From a checkpoint of a small mixture-of-experts model trained on Wikipedia.
Size: width 512, vocabulary 32000, 141M parameters.
Below are experts of layer 7 (counted from 0) of a mixture-of-experts language model. Rows are named router (the router's row for the expert), gate (a neuron's input weights, with its number), up (a neuron's input weights, with its number) and show model dimensions 96-127. Each number is 128 + 24 x the weight over its row's rms, rounded and kept within 0 to 255. Numbers have three digits each.
Before each expert's rows: a language model's description of what the expert responds to. This comes from a sample of Wikipedia text that the model never trained on.

# expert 4
What it handles: Geographic and institutional nouns. Nouns for land, water, air, roads and services, often inside proper names, such as Royal Australian Air Force, River, all land.
router:159126118124139121128104152132139117135072136119112128138117128110102093098127088095150124123118
gate0:154144139087129111156139140169125144138146147120140144153109152137128115097131148119130161162114
up0:143122117142162126121116096167131121108156148115129144136138146089129137087105148072153182145128
gate1:109148106125113146073094139167163110133105136120144143149108140127155105139157142140153135098125
up1:095115108158111137120118128113114104111143133096112129121175168076156060102075135111156162131113
gate2:113088119096144136106125127122184151127087158134143136089099146136110152141174137131137120155126
up2:127115101134122150122121113149096121110146072122115131104094145127123114139115136112114138135112
gate3:169135123114183118135080159099081123146136114161114133116167092157143174098112149147118136116098
up3:140156131103161142120138102100097133097130086186166096121150089122117121170137139119121132113139
gate4:107106108144157135083174121118119102140091145169097135139093123130160114123125121165129153122132
up4:104135148161089133136123115148116126142172170139079114108115088164135111131172141151129147135163
gate5:089159099149135126108127154117138163141141131130083140141121150095141181126155119082144146140140
up5:119079108117166119122118156106150102105149154143136139158145175093118169099141138124121166108147
gate6:141148140118154131144152113112116114109121092124121144130143120137100092122133124117131114117114
up6:127112156093153189160140177144131082140128128120094123130143102137113116100089133126129106141138
gate7:172125106111141072140142133104120148123124105128102144147162122145128140111139147131156164149108
up7:184134110154139148127064128091147142153103104112089142100122104081110067095149108123151201139148
gate8:131106100181106115141159145134119117139101132121151122142133141125103118109089099131121117092060
up8:155122141143088086148150142160142106141105135099134096128153152111117100116083103123133146098094
gate9:138115189188144115113125201133157140124123126176171160124136160132127106114119148080128127108137
up9:126162106072093112158127144114134112104097108132125100098130118143146135149149108130152110118141
gate10:104146118088140098148133145150141153098130138107083148133175090135134107147159132163156113113157
up10:105113125101136133098131127189110130118120131181130169117131178173156112127160141159138113100133
gate11:154108122129163121103155128155130128123112155129102136135084157113087109110149087146127119148098
up11:172103124151146137149128119154135113138099143116097131114146145069104163132136110103117155130197
gate12:126123140117148094159132102165120165115089166133098093105102144127113108149144097141118111091116
up12:084141138091145135181126141152123173132123126149121085071114148143130124143148122154143105093071
gate13:130130123125158115113074134107122134156128115095185115133136090102136125100113140147135118120163
up13:152102113117160095122130109119158132107095094147114112147146121115165103116124150095140100126159
gate14:159157164102136131154147120170169155125151121128127120125131130097109115127135089103150139149117
up14:108124141131141129135134142180142146132122142151104122137115126119080103140133102128158133141158
gate15:129171141113162075173089170135107122115108154124139123122146151137086109131141140097123101115156
up15:136117120147151096139107135118144079129155150115148132135167141129110107172122148088141179111098
gate16:125173131123134132154133161118094138133140140152129140132104141137123159117148147164109099121096
up16:156128113094172134177111154124174126127138136165144123102151115108105121132108121107126101110126
gate17:152121119123079138184108108132082132122072109132175102126146155130109066092130108113135112109141
up17:139084106152124143179114076120103140109121154138156111126119152111137103106128091148133109120114
gate18:149136150124165111137131111094156141097130122136152106138120105124152130153127075050178114168155
up18:102101109146102157136146143144120121125130118099117136116112123106107147129123162180116116125187
gate19:143136090157140137152092121154121163104113136116134105140118120150107103142084135130137144083103
up19:143112115182126153166111125114149136127101180110142095120152127121137142146098162140157115112094
gate20:182137134096113144123103166113120125125152132110125123132156174143131107092093131113114131146109
up20:139117096132113113112116089135127162142156089127143167124139129127158112113079135103124108152123
gate21:107141162157142086134135130146150109154075108155165118115106104134131142120110129118089158147147
up21:128139164159132124146122128140166088147124096114149157146071127160107108102112102119097109102117
gate22:142127158130119111115155118153123134153078128128092142123151144139118113164118101116131143112129
up22:144125126096117126158084155141093134105145103125126132093128141114124158100156142115192138145119
gate23:132086127089104121076102120099118135088093138140130159145146130165121116159141130148131114088124
up23:086080126105111115153106121143141096122138109139114129061140140117133148137148146152134120130154
gate24:167178082158112156116088136165081077131104131079138149191134139139074147087108131084128123146126
up24:152137102144111121117115123133096111123086128114167121202104172135138095089100123080136118129108
gate25:102176119129123090104108128133114144139110149132108125093149119093144148128086147159145115141146
up25:122108142111112102138120115120088097134135133136122074154189133107140173117124143153151121117144
gate26:108130140090122128129157155140118141138169120154119133131142112130149164091123150106127127142124
up26:102136106123120124149177137137143122091106126163167108134099113125139144143150164160164111141178
gate27:151114099107134163080112156102101134132104115125120074136101092086148153177164108101150134125172
up27:137132152132092183113119132106135059140115141122131124113113105128117141182137117123181145131118
gate28:116088129148125105147153110080108125124143106125171108164125143112112116160149148103138134101183
up28:142160093130191156115107099096130113106092134106109112144113138137105121150136096067113132148144

# expert 41
What it handles: Head nouns after determiners. Common head nouns after the, his or their, often followed by of, such as town, site, death, nature, season, friends.
router:174139103105120104146107148146152099129110100108098148104127135139107137103127070125137116075125
gate0:121114099114131127125177145159098140134159101127122091136095142127117106104150139114120149142119
up0:126101122110172145090157129152104129110155103101085111130147079128115132086112124077124138118172
gate1:113165114128125123138136151097174110137102124098177133162111089084119123136146131157157159114133
up1:107109118124154130124141109120141116106124126112155162167108150142153084091153125126122165122097
gate2:114112130085141136075164144172148160108102136159158119120103150111106142160168142125105088157128
up2:122115101106153119171110135133092104115136111121141142118084105140118121162138135104095137118095
gate3:133145134108151096145097115102114118139111113077134116145094115118177139150108113134142100127107
up3:114106148130127060116151149154119081116185116186180133088133134150173101144135163133140159124109
gate4:121140120104177090109106155111100107152110092152115110117120139182131123110161123180086144113138
up4:106107145155075121104128131123137146167129132121088117120114130135131112103150121129159139114100
gate5:146141137109120110110119140124106132153125120130149146131125140096123175098126082122149109142123
up5:123089123130145116163083097165092098111124136158142128140076170095118163107193104147153110124096
gate6:139151103106094067100096124116135135112108094100193103133100152141120157125134143161168136151098
up6:118119145101109128180127119126136100118097123128162108109106135134110173115107160138091111169114
gate7:130113112085111102101177165157161117099176094141088087154172156154138113116124084130110114093165
up7:100135134126138120130105090132133144192062106152167123115096098104092082124128107122140143158118
gate8:117103156186139117124147146150098086116067137125148142117118121150108139118105120107125151139116
up8:176106106156119094126134168141159129114094129099147105101140105123137100130125134071117148096129
gate9:128147171166162115106150161101123116118147157109129164118152166151152124089105163107125118130120
up9:127101131088075125113112111164188129115130098154119131105116123155162128114115067138130132103144
gate10:113152149096118098155098129134132118141126100142082135146131120093157115107150083160114156113099
up10:127134106126104109131099099139092114128110127180099171110100133131134127109165148154156162103113
gate11:107144110102120128127180107156142135143111122116111095146072156132128127147145066144132111102164
up11:101146156115138145136152137144116101140123131152140086084140147129085150126126088110146123169168
gate12:141172083099166111140168144115130124136092137116159098126125145107118118168096077099144163122101
up12:131156102124161163159132149145148112148099112161128134136132109117106113116107115148155143097101
gate13:147158132144122124098095114127136098145131163139137128056137148096126126125146129148134138114138
up13:168114085127125146141102140131167122137086103141104094108141132112136136145147121120133114140152
gate14:164164141131171099125129120207115129140174147131113131105142103106127153140112113101137156102157
up14:134152136144124124113125149156090126114173107174126126121140125131077122146133126102151133125174
gate15:123137111134149121127109149182120148112127129143168122142111141174128114140189120155123143132086
up15:154133118118144146136080117168163105152141099181166150122132162158131143146180130146118175126087
gate16:148139112134104092150103099159077138190162109132176097144067138121141140154124144121145107065112
up16:135128090169119138121105128144152109176108138164167123112099159071166139141099137145138120118093
gate17:150105117142087115152148116114156094127110101126185122128093122173103094128127095136143092103141
up17:167080105156128146152134131060140089109134116104165132136135113130122123111169061134124105124131
gate18:186165121107136154156095134117136125074112077120123131127115145134168179138081111057166120153139
up18:109112143139122112124124181167098116134116097172162129114120111167158131154142115199135143122117
gate19:110103102131130146134115157123112152137148117114112121131123128127110160152083160118108145113101
up19:104109133139102110151113178087108159114158158113129088138107153066123150142132141107153107120123
gate20:153141129117127094153081099120162132149133108096132100098118123097097099089133067136132125101106
up20:138115081082108134133113093107163176138104091108145130119127125111107150131123049140139114102134
gate21:092111123185151146148145077117126145133107081120138103137125091125154110124126104091136139113102
up21:117100105167150116140124082082177141143138090122137117143107123114142097098110099103093129114129
gate22:121158168152153093166115066067140129171132171134136133082120157106115097113147131114145120124120
up22:104127100110080088141145098173088117130108159148128128126153125141125176101192135121111134084055
gate23:120108164101126154126119119102146090109131132140097124134139143206141079125129119126124112117129
up23:132143179116116150157108104156177092123092138165102118132104180158124072112174121164122103133119
gate24:147101091139125141120114142145084092129088121107092133122119159124114104106156157096123109110134
up24:133119112113132130135117135135112126141109161136164111146124167093159144124101079111109122111124
gate25:136131126149140103100133096109129160154134153127103151111179155101113129137084143114123117138108
up25:099146124157155137115120081122164139099117128138123146135171145126116145134097139143116135133114
gate26:157105143159174100135157123145120129097113110106139105153155107114144161077116099147111148128094
up26:128143079147076140201137162129115118111154144122130112093122123125162157095135137153139095138134
gate27:110133117105174147154110163114145153117108114084146126131127101160149152144109126096174143154146
up27:148131120112123136123139123125152092088106143109100135097155116121114120133136132121160147159164
gate28:171102124160163132158133113136113126116160133101157138184127113132117104126107141156147175119108
up28:143158107158128135086106113150132074147152112115143124138108115165122123148122101160114182120094

# expert 39
What it handles: Prefixes and media words. Word-initial prefixes like re, un, dis, pre, co, plus media nouns such as film, television and video, common in film plots.
router:162111105141124099117128135134116098135097122124130149082115149113122118102153102108112156079103
gate0:159147073110164097132163108117164137120161150085162139142124156149118129160130117119156130148123
up0:181114103125132167119125151133118138130147081073132098140143103077115112116146127088146159129122
gate1:132147149117166105126127115116119063145083163117157139132131134164162121151156135173178154131109
up1:130137117133111136113100128073127089136098098121146137113136165146135093106097128115168131119103
gate2:118086128099119155127128173154145147133117094154150142111147125132109133129188170128124131149139
up2:108141085114100139124121112127117112096112094097117175110088136131112095120157109121104112117120
gate3:136135110179170128137096101168147141130130124073120110101137154098132141090113117134104130118083
up3:110113138136133080106133112138158135092146091120169119117148105144140134129092133097109125161123
gate4:072127102141134086113150115136085102115096097140118100099125111137141160155174061103125148110107
up4:128135144131097158126116106141135130170127128158155110125086143135109119159169141118111122126095
gate5:085151142154109145100085149125142168152125128114129157082121125114092140120127120116126158115113
up5:092118088116170159162118152158133113076147139109105132141092192105103133133126156123110182099132
gate6:127139145119076112116080144150106112124110117124135119110109122132148126103135150130104110093150
up6:147101108118089182142119168118117124113140113160097126109090072110140131092093148145111090128139
gate7:152133111077124136140149141120135166114157130148071132147145136158128130099156128160174138084127
up7:135132125150137094160116091151127101147129134129153137092101133104077108127111125137133116195160
gate8:160090090141152122080126155092102105135120134159134102147113153117148171107084099095108132131144
up8:164117074130100102132136128137102124139151101121097106123169154090095114109127139106108170109123
gate9:115135165163147134137102185124101102083162168163159118139139133141119111101110170080122142137125
up9:120133126092112172172197173128157144105125099148146134161121142139141131090106122152149121097109
gate10:130112139130125116155145136150119145171090100137087120117168107136162093138132117136112160087092
up10:122122113145102146141147091148146144185086109152146126111144173137171147143100132167120137081113
gate11:153089103124139168137143113160150118151153102139081154134137124133129157105146106138132154113122
up11:157107093076154133095115145137136092103152109154155087127114163146139156126080099126147132151164
gate12:152163102091143117146144131118135132132119146130143151151112120153102145137130082094098153048127
up12:125174097091137128184133108143139170171132106150157152119112100157104137142132138107118134086103
gate13:146101121093085133127119123088159140111137117136142140112164150115116078138142138131138183068128
up13:170083076113118132117120181137126135103065138151095070117129145113191102151130117135122144138144
gate14:147141129131141130135157131173134128123154129143111110109128116160149149129104096098124151163092
up14:127112116110140162131134152165147111124156141156102123128116141116144112128135115123159143161131
gate15:102150114117109070122128101147110140136083107130118102131112145146091149116147131115100107098132
up15:122148133116086088109114088139150092186152135154115157112111133156114136126142108118150142077092
gate16:152148163154110140133158122174084160174162125105176180139124160121165133113111121132126120120098
up16:156135131116143131149121121088096136145164150172154130153126113102139131168084110109149128112141
gate17:120143133109111113144105114136180112152076113107142111168136126128138086112096118155126115147130
up17:111117140128122082137119116113141143137118126131169133156131123088134107105135086104092078155119
gate18:143149142073140169169149114097106098077146112133145134081113143122154166102130095083145124148164
up18:110148133130156143134145136149128109187157078130139130090162094149123144102132060118142133139124
gate19:108109091120121149144143173126096149111137146147117094133141122150101142117123126098141129180146
up19:113114136148118152122149149111096157134146102131144099121135136151080156114143145087144115155135
gate20:139139174147110117118142139086152143135115117124144117089152092152131110114133125134163100111111
up20:129163135098134111099115095105136183115130114108162132146134086112153129099113142133176132165124
gate21:108120144140167075112143100147111136125093094113164123134145107134144113103130122099153169125139
up21:156093148129163086134173113168201122135104109116149126150095114140140103111122133118127120130110
gate22:130136153137119137099109138076094103175061147168116169078121125091128146147121132144087172070115
up22:146150131133112108166147121177149153123129125160101144076119148143159182143155133112140130108104
gate23:145091111058112095122069115101108108120125128139125130143142112098136121149133137170149151124148
up23:113139137126168099108138158164117069155110116107110145081147117122140130159147145144134076113115
gate24:142088091143113147093056150095091135106133120089141114110131138106057136111143130153170179112121
up24:120138118139122117146113101109150191112129135122147097099085146094155128151144114129142164126097
gate25:118133150132145139121110101160152147135107170133075178064158130138120145156127133147095090089129
up25:122132167101127120175128123159168131099122146145115167136128128142095168169138154127072142105162
gate26:101163137155101158106141145160102132157103093117141154183103123139131127152129129163160134143132
up26:098148145136109170176133185154132160103117137113143155162148089147170135108114150166138156075190
gate27:174086099109144145113132157120104103123095125138136069114165128081128150138141141125165184148149
up27:137118122111122154120106119118120088094102114132157073144160124109149100134134123139134141134121
gate28:131098138127110110133120114143150110148110095105173122165133136092157129145172158114176108097123
up28:161131109107118118121148109152114073151138155118145148098110146161115126139144127137131130109097